{
  "num_hidden_layers": 12,
  "experts_per_token": 4,
  "normalize_top_k": false,
  "balance_bias": true,
  "num_attention_heads": 4,
  "norm_place": "peri",
  "norm_eps": 1e-05,
  "qk_norm": false,
  "parallel_block": false,
  "init_std_up": 0.0729,
  "decay_fraction": 1.0,
  "decay_shape": "linear",
  "final_lr_fraction": 0.0,
  "max_seq_len": 1024,
  "doc_mask": true
}
Below are experts of layer 5 (counted from 0) of a mixture-of-experts language model. Rows are named router (the router's row for the expert), gate (a neuron's input weights, with its number), up (a neuron's input weights, with its number) and show model dimensions 0-127. Each number is 128 + 24 x the weight over its row's rms, rounded and kept within 0 to 255. Numbers have three digits each.
After each expert's rows: a language model's description of what the expert responds to. This comes from a sample of Wikipedia text that the model never trained on.

# expert 55
router:114157098134182095149157129145110160148145107151135142117099152133092050119154123102113115142117151091093119140109150119146139127134156138142158126111096117114105165107132143154124096118156131083140113155131123146131182146124165123100166137126150138128147150147155101123162104092157133129136112121094157146096110137144170116105194106122170139112151179104108141127145140159131152147116
gate0:117125139130109161150113106102115139140107143112079152135152114148158071130105095153170127134146122087091111129181136082160136099109137191118104112148161125121170150102120143104118107147078089126108094110081111140136107123102123142120100153118134129126165104111123143128148105110149138106124096116149149123096155097146151144140144160106081160140152151114105159091091155131140123143129
up0:157121130119104101115158141116103142124134139091123059146131136101198092127134120107121164104075094177124153113167114160110130169107164155128125075163115149159118124190119131136125123141171144179151113131106126114119073149141104151147137109126123115147096103167103133130139115138149130140153104157113120120106126107150120104141092128138148131106087116096124133130103147119111134105137
gate1:169150088100112125126146126176144132198161162147124123127130122116151124112119101157138134143173114091140106112113141145140121092090128138146155133104136127136099108170120133119140127097175099120132081121135110106125165178156133126145132129128120142143133123176106067128119145136121132143129118079111146169108161143075133111110122122141106168155128144087127095146136106099072128159147
up1:118157093119148126086168133164098149114152144097139136153146132157124110125123114114120129128124078131093106119109121122128136108101149115140118142139143146107142162102126170114113141100158125144108133141116080152164107155183142106171094093135095084141131069157112169089141126145127103124175130083116113158128112131110127148099121132136103117173152122131137111152087145128068174142127
gate2:100155127163138146136154131157110160210145119148096149101139148113081161184119072137134114154101134135166122116152143115121159159127120118139144148098142182148144126143151101142118142154166173106140166119139165141169144128135090121149107162106108118135114113111135120161167114139108129140148116109170153162134169123143131094139086136128132146149132112109105114129151109115130159106105
up2:139106114106124118143095096118108096072113122107130142155123114123197139121124134139150165114147120106122115145133065105129137112103129151121116111147144097132124127111122137125122147120089125112097132133122112129071134108075172123124153114123172169133138122165082129113113121115155145114086143159081090088110130157122122134116124166061133100133132162170177137110137150144160121149122
gate3:120133149124130100126111099099114105110134156130151122144137118156096142102111107064116106085113115124136128137102131118176135112150164114183130106134086144124120145157157137117161114129118149113114123118144111129105159118079134117131137185164128108138119145210168137142147102128121124123116155107104127139141131152153090127124166146110121188099134137119137162081174132181129134123089
up3:160116114137122124121101133132149152148107127105153119102097147131130123144107147205140154145173143176126147136162103108126156129174110123107147162139123111146151094122132084131110136190123136160069125159126092120131110184144142127123092123154148167145096135113143153142080128142171140126139084141166106097141097133108109101115102119147129134127121150088164159130119121098123151137131
gate4:106072138095154076176126168111137101118130131118148141119092139128077111151117091113124130110122114124137110117134135122179128159108126095122166114104086143136153159144117166103131077121130114113164158126129133117079126116136126118142136163176121105091143096143143100140125112108143107139126125147174173134119129122176114128181127103112162156126103128109127134107159126102092107144177
up4:117159108130092173094103090112119159134138151130120136117135102142154157121124135182110151113095122117117129134138088141143096114155151137155118140122159130141127107136101127115111143146123143114123099110116118132192164150129123115118125113111187137174134160140064144133141142141164143118109115127117120114150085124096124112162098171168092128171106128121122185128140106151152194135093
gate5:114172095147132155149157103103145101141120119100128125149093096104110144145160153154131103127130121146118115135183151113171121143121107129160117137158083139107113156141134122151133145108108136123125122167154163110183106147083093139128154106111161112093156122119102137091082093103105133141128123090141141098126126104121151117153129111146158197122094120095145140117133127090189122159140
up5:127093139131174139123095113131080116165112125107158124097161135098151109151144171114132175144119149174147115123108114108175090138114113127136173142122118128170120157109126124135105146163120162139144118161113135122102131151130138111124100127093114162132098084163133097080139141125167149079130090139150115089104114140141096133135137097185123148114103169133108115119107085141124149110162
Description: Final syllables of non-English proper names, especially Indian, Slavic and Spanish, such as Bhada-na, Kolka-ta, Verac-ru-z, Olaj-u-won.

# expert 3
router:104122187161112125122135140148121152121120098166120113132102148144122127126151108158144154145116073129085156083166134130131190127146102123102113163159151139175118109128121118128123163120125144086130176143123128141155149162184111108132144132106156131141120104135110147132118117096120094130161118124117135113094147107159176074180152103148121158130148123099129116164160085107110140127120
gate1:145116139120156139157092062139148148160122106110140147110154088140157127123139094115129129125152116067108108116148148153157136158144188095130110157144091115165133109124112142119139129106141110121138126127122130107167107115159124161141145149062096142145102096127124142132126175153108107124119131107111152133129183114124175128133142160118131159084202123118128122124137165122134160103104
up1:109128117177122092130143184141109098119122139164115114097149168144090097127137129124130144084130143146133090148087107099141121128102101155143176125103103116091131129133128109128124156172096157125134147159129127137099144108100114139106098123167142121088193133132153110158129088111090118100145128145133137113132112122143072101091090095112093112116092166122105149099124099125148122103124
gate2:132153119151156116114149111097123147157124114116179156136126198103116128105110121133144152112130176175097112151135131114100126135142146145126125135126128101129131094123107163117134099142170195170107161166145120130127120161122109139139085163142152139126167127146132098126102125076125127122145180055137113117137133113163171126141121136122141153157111145101139141112152102116154124091163
up2:155151143147102072156114118111177130143170084114142105135134136108109141147136139105104128108152148135099134120116142144083165155125143147156117069122082121136117158085130099100104122145136154152128118131141100146171132144129126141108097151154170147114132109118174118099185125043124112134153121121118122127116106144147125096145105157149152127124127110157071135113140137109148159111138
gate3:159121138140174099121119132097119109133077143165159107170076155128108151144132133107120136133142152121083132152124125096124135119151106100162171092165110117177128127130129136113145128118140168181148167120126130151079107144126139131125138133104125131065122130119137162148131092090100122155131168111121108146075138119131125074122137148146155110133161105093158144085126146097162128129134
up3:117137083121091112098170101138150110136152116101097142100155130124136115146108139139107099127119124128166128140116139162154105140066164180067072145092113142095083134138094158100132129151085101106104089132128151102136122110116136099142152110160151128183117115132128073128146130109147164131135102146150124091100121131149121171101123133120124144115121150129116104149120094134095108128120
gate4:166111160100133115150133167124119154157130104110127135119133145121145094124152147125083122128126161153161110095126149188115101122170125124138141135098160164107083138078141128159154152149154096180117133137101136124146116099159182113109161152105152086134128132124158107102182122138129135127117137136141158111138083152194109155152116098172117152110144150109131131142127159117115132118134
up4:128157111147106119117113139121096138156131130122121144141138165160146126161128103132140142150125159138172085092147123129172088149137126157078141126081134151140162135121145139156118116173146162121086120124105123163107149079152117141150169142099132107090130143179080088147157151126100137125169152142133134080115130093150121166152096132134129142152089098101133118103169128093136122116141
gate5:100119185122159147162168115163149186153132095144143136170128122143113176144123131105158132142163108095176147128120149145110147097105140099154138124161164129148112151155159111128170123121106118132150111121105159103129171097108120100124116102122137122126141137148156128100159135107127121138088092155125108087070132142132109131131145168158122124090139083157150117142137145152152146132174
up5:130129171132141131175141123170158192162147118092151172137136157143097124129167126135156133147111123107164157100154137103124132099121158144135122147158147100125079128146172146108137121156121100169130119129128143082128188074109123133096117123113163100149148122165119159121124112112130108125103116149085122110098138120115120134145106141167131146116135106146125075157149098155152138153162
gate6:156169124120118104093107091096113134125135124162152166139095140148127135202164165102147111178116118125150096101162154138113156134145113125152146100169131110134140135113108108129098115142135121142103120149128108117114126106146141117109129148151115154110076146128078140154110118087146107168151139144133124120107164123161114160147076104119129135136161152132065125121130183089150111117110
up6:116085108133168168131172159152129138158137111114107114119173161116140113088103118136137130098126126088091129157089114097131101135133109125138135167118111167142149095138179136116160121097131164113150115111151140175088152158111141154162129132151162118110140096159150133137138139167126152079123122110106136164150113117122163089081182123164117117138103089136155136127147110122139137139146
Description: Equals signs in section headings such as ==Career== and ===2026===, plus capital-letter starts in table cells and codes like SMAP.

# expert 47
router:103109152097109105136162161105103122097141091132124110141124148170126142148134138110177138117125161108086146091153155098185150186135164133117089108170134113132138141109159115131129180109108125102119148109105124132126109122109177109118135133095091105153156131149153115091135116119096118088146120126124130139155154086138162135131111140178126117186137113126100122158120121103101142116083
gate0:077101129088085103101128106115077131146142135111140176115141137128134146154133142094124114110107122151174124105124141108174122112149156147135150099143096135109124112179090120172118163124141136127090118132126115093097148110086134157107113130133098160108124152160123086122116123163151128131108118157140159125158146160138147113161108137127148075142130129120126087114158174118099192152130
up0:131061173131090147106112127170095142145137156127145155113115129174120109180134105083155100138081079122136127144105136125183103100131126102156124116155131125110141124131093085133102172132119134138115108112089133149116143126098154159099105099103130154112125100154095129118146158117144103142088127083175138143121131136161122139137093144117114128101124165146137114109109154127115168155122
gate1:111121132187082144117062110137186121097154133144174078160083163162114150145144123099131129111136143085145124133106103118123119152108154160104132155116080133138186114141101113133125169122130116114114142154105115148125073175092136113088113132148116155098099138116093127104135144122132122112102153124139132163116094114120097115125093149107115145114128145105133124134168126145141119137125
up1:125132095169131112144125132099099129116176131103165117096103169142119153136156154111127109155091132091112128102145133164128122114118109198110111132067066114107163123180117145140122135113137133108169130133110150094154135104112157099112134110138128106127138094080146137165117095109141105164142116111148081176123151144137131110132110125114128135156144141128118129142130142153106167185131
gate2:090091113132156129107120123097154121120192115152136125167093143111115070111144139152124124112132175108107143141128127099126095171137120134136089134129131126155175118168154123153120124100164121124126166130127142133098158142103134163151140143178092096127104131129125094089109139138167141116127106129137178150114116151115146110108159158165151101160106139152137090171146124145091167146098
up2:115120114149163130137153142071141145130146095153109132129098139120125084104108145154124145101129169138095106135122151063116100169137162118139157154130128154107118137137171129116129160126145158139144163117104134147082131137123142115187122155158117081120155095114168106065121149104153126121135098147137168077118120158116168113083146116126144083125136122155153133122140142132100116143119
gate3:102157117115109090127111163127131142106107176130087113100125143151098122098131100086138121122064131136161109129119133138153134083116134078165097114156114092129120109180104155137133145171112116165123139120092117122139120079085124165120142100153164143128089155141132145180118155096135132103118169129122156131139105138143115117122112131091134136119157181114158122110143096162127129152117
up3:131108160121146168146117102123099140153151097102174181130126139120154139146121148165092144141165144114083129144097126130101106177153094162092149146093134142119140144090179082124122090084137126111123122119177102139100147154140116086143128171100072137142156105119109129100164092166118147133138095129141123121109133124099140130111143151153133121129122096147085143142121143110144128117123
gate4:098116113091101133107150142127111113109133108115097153111150090145164139116164128139144104125093147151140135157092083140124152175078146129129129148142150107160132115144073126123108168089161152104097148116142118119117094120109142128120114149123133134136129136108108158123066162145166119100103143140128132102156137154154155159181113108165110094158087146108149129115125124120084096075114
up4:149149103094154081106110134122089126100172107116156145083149122125136105111148142124130065142131111148113108140112103118145132116133140137171121154142118145076136121161134119100120119122052104109091156125103102132129137118106124073161127134130135111137120132102134155135120108137122128127136119152126133166127139161068079084134119159108121067157090118191107131113111131134131132139116
gate5:120142135133133109088113143142079132154119136167117118108161108171142126142113166143139127092127207109079120118149121142155114124161114109123139172099123098117151138166126153141150123147105105161157124118142103094108147118132114118116125110161073140139165079108140139118101085149106131081157129110142135129142104108148113060102125145136113069154152119131114109149143126163144119124146
up5:148119117152172087154147091113147116127148126159114142136087115131104111114074152120151090127093132127125165074151120087111131153103168145134131125132112155134110121109135145105092138062117122107114194120161126122141168142100135116111125097119132147138142142111181125139185124142131140131149127127078136133098148154136148114121155118146163111165097157128092124123127159153157096148101
Description: Equals signs of section headings, line breaks, and infobox field labels such as Location, Award, Born, Population.

# expert 46
router:155151132163219111133112145165140129138116091146128061136105119168134116117154137124092117103111154114148159128131114130133166088146076125156146111116151146108126149098148157164117149126138154116103173131110113084116134110153118101093154118109117144115105097087113124114153151153088151137093129121147111134134164123137117106125173078147115111114099161122126126139122101154111120111109
gate0:144121133118136147113118159080121152126124123101080145144175143141151153119119123164150091120165148172123124141120143070135112108164140112108133108143140094150124153135125135131102099145133104184113075096160145156085123138091161084136154110132139114158135113127073170134133128116092152137147118164120133117127164120096087112178118122156105144090141132136155117115122123159152090148140
up0:154128111123127157059109140132130186131104119117110110122172161145125152104109128136122113099113140145136127139138150094099137115147145120124145094138139123157083155157105124132146111165123127173131133153140078124074123117078118125092179138136123101151117091147115163130161124146105163144110126142112124126102149110089052103144143152172124134106125133151139082102125129131142095118093
gate1:099143142155113074145149116135162113137181111116137131149098125134114126091147139148132132136141149106067129130127105089125118168131135121103137139088132155112125153142144152180107137153172088125130144095125141151098134112154056112076117109154123135130121135144144089125132102119142098140193132098072132137133107131139129112128138129121163170143117141095138088132144112136122124175083
up1:147146158144131132166101119095073100106102129122130139101139143138098112163147108122103098136097121131126161123156103181111114126075137153136114132130136105131129097141093083158124130165128122162131122165129102124168139145110104077147159142130124100134123171134136104123126098126136149151124129165091092108145144067167108133135170124119119136117114130131132103121126155124160191118195
gate2:106125119091121137115145124151118190120104114105127151129144107170104068137130145163156148110119112114102132126143108112127114128110133118137140136121168160160117091179123150158129131149181115125097121113093129101137161135090137102152185155115102115129081155144144163147126164146131170110137145129098129121126155096155076121119144124119147126174104104124120121123078172123080101134148
up2:154097106134153143105174109170128105149130184149130097150118140119169136099125119123141087129138178119109125144146108128129082142104124141116138133155109129129152156141160098165126141169122116154166142060116143143110122121107108099136132120118119093105177129104171130117124138084135136139158074139168106073142157133142143133110124168126126113136137117073128108146166130122120173135107
gate3:141147112120180128113097128124110093149117097135171128160137137137127129133171135116104107141089093105135115132124107132128138162185099074127115149135126147118088156117127112125131152146121146112086124185106146112088064124126163136074149138116143151101119123125115148122118163150102161134159094170132081141106140130125139131126144159159166137110131123105157159128086075128142141157124
up3:110128131151085171085095132144128142141112166107102136148163153136129117117120128119144117146117131083092128139170117140100100109124125140111132162071110135162113124110167114106150145151167118147131115115135096089132178100117105131161106145100124133126121152117163155127141105144152110100147154110083180112119153172096088116140118118169106111142145121176164118152187107105130116107126
gate4:075091147136150080138123146131139136142096078111132138128136130119114075151121121153149121097134131131123153116129145095168107117107094136160113124143130108135119099100117155125089142165168167086102170113136143128105082156127090145155106107114132135151104118130113125123089069104127117118093156143106149107109118159125102137145146146120133193134095144116139115128120096106167116079091
up4:160146139106084169127150152144110112143140101088159124133184127136154130093091163079124133149119110070163125137112093094114132150159158089078143167104117089124113136131134144158115126109109109146104114154128105160124154097127078132111098094126137134105142132145120140180140123122141133145147102129133106159111144117106167164127130127177119107168125135140125134118181154102139117154137
gate5:145134143133128122144142133114165143104136078117092147112138162166131123094122136092141137143095143150053116129076111133133129082122134120153094168159127092149149179099127130152151123154148071113119100119171126118164132118137122129127115091106147143132121120081163155102116101126105119116107090175153155111142136146144112113127143113082142136149173109140095143153092144120113146153127
up5:111137131131120120130145116142072146161133152107143147133126095077111144123110159150145098125174121140154146153158133169165138157118113150131122079150143163130130102138139127094140139109117158138163134125131147159123141136113165163130137162133103124134119154171094103145137100074118128127084157096106115147087108116089148123123111149117133164160078159106163119104140119146106150066167
Description: Middle pieces and opening chunks of personal names and rare words, such as ll in Lally, Wal in Walden, and Bl, Rob, Bob.

# expert 53
router:141123097130202151091154122125157141127099132178138087127121141155102126123126138104132108117139173096180117097133114153124113105131140170147143109114109112161099146118136101175101142144139155169107143128081114136121128120167116118109177128126111132125168154098140082146147149112155151175140107130142140149086143136142167115102147132135131112087172149130145134141169093106105135145105
gate0:072140116126134097106112133145117140119128125132097107123150117116140141139084118139095152127155095121139113126154135134129098090103144120086113093089120080147119142118122097154121140119119138112153110103121113117107163119143093164135081094100106149148135116096156157131132119166169158140116116120080114096144113163131114135137131125155108110073157161142131078172149121170183156174100
up0:126107106092140122175127101139131120148145129174123121113120157112106122138165110135110119138141138132133161099146094173123129154071154127161094105135115148126156142155107134122140088144132124091104086117149124142112102105174143125147143116115114126095111126112121134113146134136176190137165132138089129089097129134123150113089107093152113142051098079141124139112120122156153145177099
gate1:121112081120132156112094111135149120147070146142111149137165144136146116117126136133109137121160115121132132094106085082178155115102116146159117117116117122121100160147091117131140112116116077158090100140156154156112136097114156091166119132127110146121154119137154112140137126136149148103136122086114141146093150108104133143080143175143147124106109069185170146162097125098158135157136
up1:139111149118134133107138142135132122110132131153115170137156148124107145171066126135161122122112128130122147123130150079131155141127097123080142092123151148117125142121164100124111124146155104106113111142130149107134109126119129109169161139150132127156116088137164128117082179121139187066117132108181131126120128073106064114158110157116101131118114080143123089113118106132116147123077
gate2:111128142117159140164150148104169094147119101115144125128139130119098112164166143110112132132128124061097099134127154170120166125115099158165103132130132130157109149128126082129168109121102097132117148121080142111105075172118143122119121137099099127145165134086110142158113121109136135168128171153085117182131117129162147149127124085126126131108105152093131127149164146118126112188121
up2:136126119110146150145125148106121143116132134196151151143163128123127121180078157110127106091114158133161108123148112091122127176110084144105109122149100105142109140156099122108134113168146109115086104155140155120111105166152108115108151199115100141115136131136159099147124136148147156086091148132116126147126138119148120131128122120155116182117104130095168088132116140165168167107117
gate3:139114129134123141150123093070195122140122120149126101115171117116123166126132170110132137144113129155128124148114114116161138132098139145095129127121129174159114143158168132139177122141111074111160112116116165139102103183112135129100103113153122129160107149115115128143129139106130149128171182109088171122134125088180173118106109141146148136126155080182151110101122126119119123141123
up3:148144131122120127115115195120116140136154112177117162150075106127086124131180142127136136157136151145124096136155171150107158133131085092149103148128148135147160125137120145126159100107115157172138117102153148113125093145121156117157128151112062166096139158141144185113134141161183157139098136107168116135142111103122090130138120135134096121126075148119128149119130106143139121146125
gate4:127131126127140085107172140124116112101123128119156167138113179131130116147147126142126106108114141145204062162155142089151122138138148092111107101123100120093154111131118163136108117089134129156108161139140198166153122117120126115097115133113183099128139094184127107137141116152127120147131099155116134147121120138124143108148153125162125169125133130091135141099162176143155140157138
up4:144113173122130145134147135141124118109092122084139175140113160114130123114174099112132173103124136101106155164132163152114069126134137085147118098124164109122106138132108141152082093120179123122149171111091137111106143095148142127107120154135124110169124126096161107100152151127143121155154139131110119154114111151153149143109094121162099114119123167124097161126189179127109132097117
gate5:124078126147195124146112115144139133158168129136134083167123151144145159130156113146139073155111138139145137125180130157106097103102119187161124138104162106125129164164123111122158151089107152163136152126146119123152113121159152100142110113117172086141111143119130157123130133151127112163120135085123111153130136126136159142158158121117164141105106137161131149167133074141125131146167
up5:132132120172137160127094116126090156148142125122117091121147136111107117102109106158132119117095106127092081090141144194109105104121122129175109134110125124148155136140100086133146185141105132127137158073141103138131106113141139107099167140094112096122131161126179150093141142094129123131116079092151122118135160171125123127150090128128110140118168154082140125125159087120098153122125
Description: Word-final s and other closing pieces of names and plural proper nouns, such as Ni-les, United States, Philippines.

# expert 12
router:164091140136142130130157116180122131094122116143148104065111114083154134131118104144150129113120103104148123133097119133150132125169112144102116118107164115145134107166128179108123157102128110158129108128094130130145143126158058133140100151139130080112149144106114117154153150189098107083131145119137145149148107129117101128138138117136133106130112052097104106142136097131149112168092
gate1:141129165113152128092176124168095083130114149128121169148149139117146127138155109180152121140164098119125133160104138123154137148188127148151119121142131147157114128137129097081119120145110157126156147178139149104129100073146094137116125132127115095134152163074149117139070124130146144129101142125152159128150158175173112092107134111115134149129115145153143126089129147159130167145115
up1:127154157153072142143127103129149159098145115192147153135140145155136128127107132112169131136129127084110179080108156135095157111099099104131125132137114112128137124110147133138110079110128162125110145155134125119130125139099156164134124199126132127141096139146071095119142153107146141098158072155106121148118089094117103113095125157126119136109114100128089124103110124139124081156105
gate2:120108127117138161165142124150114121171132111131146146161134169098114163110156057144131135122152084084099116123191144074144125123199122116069126130126116124094159139141096108137094142090174092130118106122109154116126139120108136169182109112119143141146138104122110151125119113108155137106127120103130128125133111125140166127164105143157152133136123100096102119148098118118123154126140
up2:145125145107161133079149121121138127112063120163117166127103110124103159107091133156127096130116109130172152133175120136161139077153119106140080133145119110097135113148160160130153111090154137106082114115114123107134127128094105173127120141129136090122088155103143155115133131181123131148112131071129135120140093120122115146142128149116122152116068095114159111090104121124098138129170
gate3:107123162110148058110126148138114110086155170166211101134154137151161144135127145122067134133124112107117122102135130148156165115108135096127106175152147140120131103120134178130086152139144113090106131181126153097097111125126128144116137135127126151127112119096111107105084121152072148148113112125168164112133107126124126089137119107127107107133129144096150107150144145102122125146141
up3:141145117138132115121149127122162099129157139166164078157151113194109128138111134144082103138108126096112104106139116146137112131129154137122109159072132164107147109137127146106133118160110128113142065131108123097099120110114126112122155132150135149109127114070110122169138087137091155117109101139121168069105120131100150126137138107065081134162100131171141123154131117106130120147109
gate4:113138073154153147129118107094133136103107117123153147117117217097141115151130161167107133113114149149126166155154158135109179108128100114131139114172106138187075148142126135142169100112122126102140134102126105133094160131103097121084133121121122114119123130129128151099134165126138155150162153094117127118139146129104125106130121162157135137133143128110147084070116156134110173155128
up4:144115197100122113142115152128147127137123100145085119134151086146109138125139097076147077187142134128143120109110098124129084133115151154157115146102161115076166093124124108119121135104145136136126126153125182149165100145151160126174124175148126142155124131136122130127129109132096122119121094162131134085117125106144141142101158120116116121127110125127120162174162098113136085076103
gate5:153152130154158171092106139146148072151178110143152130116125103118153127114149083108111129146129075091102118130151114084113106140114114103113110110102129121153093132166136140103141151124114118150141153101125132130184107089159123154133106176103092126107143116129130133150097109108095114157109106120132152122146099157135125108161141141114091134143117073090114138125121057121115094149126
up5:193095072110147128120143124138106126137150150114109138106138137095150104136130138140158130184132135114063149163139140106097105173122147114158104120099168151155091135161130084146137103125129090125164117122115079107117151072163096132132097125133110161147160137111133111124138095113128132126157164103113104155165124115121157101138131117151129150126132112153090098132122146119083155122122
gate6:148117118120157113142125133159092111140109139097129105115136116131136162128121100079124096097164141142150096157163143134147166176110138160154152133129128115131152115126174137107126110137114084139148116108129115196138154138131123114110134122162143170081123140146119081140136151129166115095169127142103104109137172142143134149113140128069154178130127101085110084114143146166112127167113
up6:098152153130105121113124141124157150122123110141156130128100154092129139118122182169115112134098135156080142112028131116138085117144121113095122130109144108186122126098114146132103133119133131119138113140158147122108128113139157137095128107121110184130168095128125097106136156107121158145137114139160120129164124128123104164138099118130127083135156121150117119165157055116116169097127
Description: Word-initial pieces of prefixed words, often a prefix like rel, comp, dis, ass, con, followed by ation or ing.

# expert 43
router:153128113156138107117151108161135079120167121131113130088162142134153106117126151094164123160140130173083131124128120159139178156151133118114082091165150185132131096145112070121116145126148132082130110130129110117107148134123082124137091118073165077147146131133117160121109131118130131114127134119154123140146141132144121117175119152170134142118106098164099095158154131108106168148123
gate2:119124131158162157122133131151156103131142126149117156117149109147132111120151171159134102084091171158161113147120119146110112145154119143130079153205142137101169056108133130152108142144105128075125116161116126106135131122127104149136121156132143077153125111104133140144103138148128152115129116103095177134109151137117145118114167130144110143104145083129103119074129113110161128085103
up2:108148109125098146108136123107146174124105125181120129117160123133114099109105100102100120110078134181167137133138056128106118149149102140134117126137161134128165101159128176124113152153140118113078136122149139129185148108095108087139174118129116113119115162139161170097103098136147135127156124107122176115152147151156127135126164102133151147109129144118119112102098129106173101109141
gate3:075113130136164117128111111109123110145150142139112143100158175125138183087113114132161125116094114099104123120148143140161121107157127121150132132132139155136097123163124100176102134138059141177142145144112103093129140076112131113141109081102159123139113087147125135113136154130148083139081118072117122108133116114121144112152148163121162119129123147153115113091117136160135185151113
up3:141113095122100112144132140150138117102141125166123152114132078131153130101116134116186099182125141144109119110099126126144074121142129121155143125124137146126117079118109130181091114072159070110143133122156155091116149137153133123131119120116155118162128147146091140151130154129075097125090122123127101099136138141158125175119150156160211147118132114106150124150123138117142145127156
gate4:163105116093148140143127128138134146173117136169153094145116131095109111113150157059108144142133162100108167143125143162142128115144125116173175166150120118156143123170101090117123101088120123151137110151132165121096136125114128097140095123117101129088115171142140145138183101124070161135127139101132139117118096153153120123172114136156157104092130127144110152104125137156130161141162
up4:179127092117128124173159142119103122123128085161171078117137156105089099091156154119128128158153125095119136117143095132107100130117122091162143110126122109136097144136113095101152130109119128184140143109092129085142151159177142145139091106146128108144142141145114109113138115162132126125141141147129142144130071186119112134157102095153116118131142111133131144150111115115188147185132
gate5:161134154164123170141124153140113073132129137116169122107140139126101121062119117100163069112110145139117091106142090127132092134158101114141179131119074140127089116131116115153128139097159134130112131196106122128113104136134127113162127139092135118143133123114152139135086115120106121144099169109122105136100104178088137141124123152136111129152111138164083141125142133103135143162080
up5:115123133133106115110135151140130172165134104163103153149111105166119144176087134128119145065142133128129148183151120129118135135153113133113098169157114110130094107126147148137133134157092091100137128085126112108105131114133173149123136111096104149123106105144136136115133161129139147131145112163100122150154108130142173089161146087062146131154128080120153146129115115148105113086070
gate6:104112041117125095152151147156104123078174129115155113099134129109111141143141141133153116126095115123110110151139157140151148105110105139111124161152112156139130104153142143096112128107088126105183121129075136145143171147091120138127124138128169122115129097096172182136129126147145139128147098131159128134130142160102080118143107120136096159106135120149121116162179117140107110154083
up6:090151111114136101154148148146100111121183114120179159082139138130082155122122122149147097160121115120139109145129123129153178105143115133103130146101143138075124107160134156137114106154087101100170108123120115117174122150127145128124112134139158129150118134150175168145167090153134135160150118127148080151134147119138067116131175105072128137135125145141102126140133118142143109127175
gate7:179096131111150091115133115104150137132128134135091092132125122104147128143161118163120101123152137140125125153104115154116146111091157111094157165108156171115160125178169103114162123140154146144116079177156134111112123134097105116145166141135117114138148145101094125123169147102099153110151142128129132191116092106117111130118094087109105123101145134069148126108129112120147133179158
up7:157124144093187081105141107120143127117141113149103130163143093141139133140126144154132106129157141150095128140128094159137148131084176126101128138113151140113112132191171137156186123178153163138092121162178123094133135164116119146101183144114125100166163124112113119129158145131096138089153133160118137157105127117117129136127110102126129110112120139088145093100089114118144124143139
Description: Paragraph breaks, heading equals signs and heading words like Results, Personal, Career, mostly after sentence ends or table rows.

# expert 1
router:151139090150093118163094139148147125105147126148144097091110067119134147098121127153158106126101114114112147102141135145143118109148109115155094107096154088133123131125139154130077159149134142118116134120121147117164147176141114157128154119127124088123073134069129101118127137161084123172146147133125110143118131109120124135134142117116112139103100132058141158149075106095107089108084
gate0:156121116118128104180126145133138133109114118116138119141103108100149123133103111128091143126134102154179092139111114113180129103154093084142134130112181086102155120173137124118081099137127084147108192153122132105109141156142119112124136143154138122123148113133092125138095138173118103108127072140180129151109148168151143134151101117145154140133124079088108123115126145083128154105133
up0:086121113175119141112099138131101128106124162126155113091106117101122063095149141095150103141091158168099159103132172095090123074099128119129146167126130126121115145107169129128134136133143123137138156131131134124156102117092125145141106126076138156149129142122102135110162163092116152095097153138090108113145131121111147148115132154154163176128112140166128131079098128137140083120159
gate1:105185064127115105107105120163142163131109108106133154114120130142113103139107113109109135125110094115146109145169123117138097140089122121179181141137151150150165137123150121155127159108130130112108122089080120162141135114126132149107138183103136151150148120128130141126123182136149108167111127126182103162151101146117092119147091151133162170138074145135144119113111134095109114120096
up1:131106156144123156151107134112111129152161208135117132156156135110169166118146134134138154151117138141100140076114102161083174128161125130122104119137140148117131121125150130106104140163149140166148122133147104135171142121088151146139144106119157132114131185122131105163098114090102171115139156104126117089115142127144158115130134131124089090108153141136089150124139116134078161135188
gate2:148156111124047106117084169121127112121127127133140122130113146115141136144117111121137143107107106101121139126108149137100112106117123126091137118128138111140122109161160132110129119140133115148126110137161107100113093169126152172114160146144160108116073109150130111073097162149120109140140118125145130139150108121141144118153073127127150165132052090171105135105050120105117093124117
up2:161109110153144105154119132111179090133082140164103128091126086134152148111148105095114134067150104106106111154130125120116119110133091125124125143142141094155097101106187117108140114143136119128085131119145144109183147132112141133142147118104100143122100101137137118081116139154079116154152095127136130125117103125163131141109107141115159162111072104167114153109082105103101098130149
gate3:129117141083099127149173091182119083162147142097085136124141102122101162138114144103146139092142099160121118137147112167110094135120130122161135149101118118143126175135098107111074127125101133124113123131120156136138129131107151141119085110170136138116099119126184145088113138127100141175119145129155119137150183117126136126123113145095088156191110134102150167131143093100147141133139
up3:129117176096134138084166111143099108086170149130140118122134116097132118147123104086153122114151134147153106132149135153116093129149150133136123139121091141133178143126132104111126118160130155088111147163139129133179110103081125162127047114133125087101145145148110142093150167141101178128114156105124128154098188124129174149126127131129092153152136082128121133125145128149125139141145
gate4:144121150132122097122065129136159129103147133110119110112126149079108156149185094147125126137128134134137118147143099169107113089120125129141140151145139145131139123087194131134135109124114117175142159180106129116139134104115129182099133176101121178188127129094114110118151161128149115126148135123126162134149098088126137117144105114143144144108130131139096140114120152085175149172164
up4:137149146109119128145091152131165139105129068117084089123137162117095102137108106127181128129102129138153117163141142166124093126128124135148108126136107145114135104115145174136156112137118151146181149181094153139156114092188124169104101119124131186141121137137138139089140108123138128138134123090132166157146125103120151155099124138141098132129152117135113157084158155095174137149106
gate5:104152131133110138153113142124144171120109116100133116099148099099132136112106170214191102116154117143145087134134138180147154125114137122186106137114148083146092128129107146121127128067121130076146095132119143140138143132170116132165127169126135104124093117149065152148161121097125153156124156122115095158136137139123107122130129126122132129125124171100136145140117131157152138142134
up5:147103098107137122147133065100143118118104136123137157135086074131130157161135108123138135064124127089125113096167111118090172110115093116138105134156187141133122125121113136146106086131127116117113123107099131148099103142164110105100119104100104117160083182152113108060106101141139108118137133128100138100131101163124130139137160134134127167107092077131144128122130145133144118125123
Description: Word pieces inside a word just after its first letters, often double consonants, such as U-mb-rella, C-inc-innati, Bru-ss-els, U-ç-an.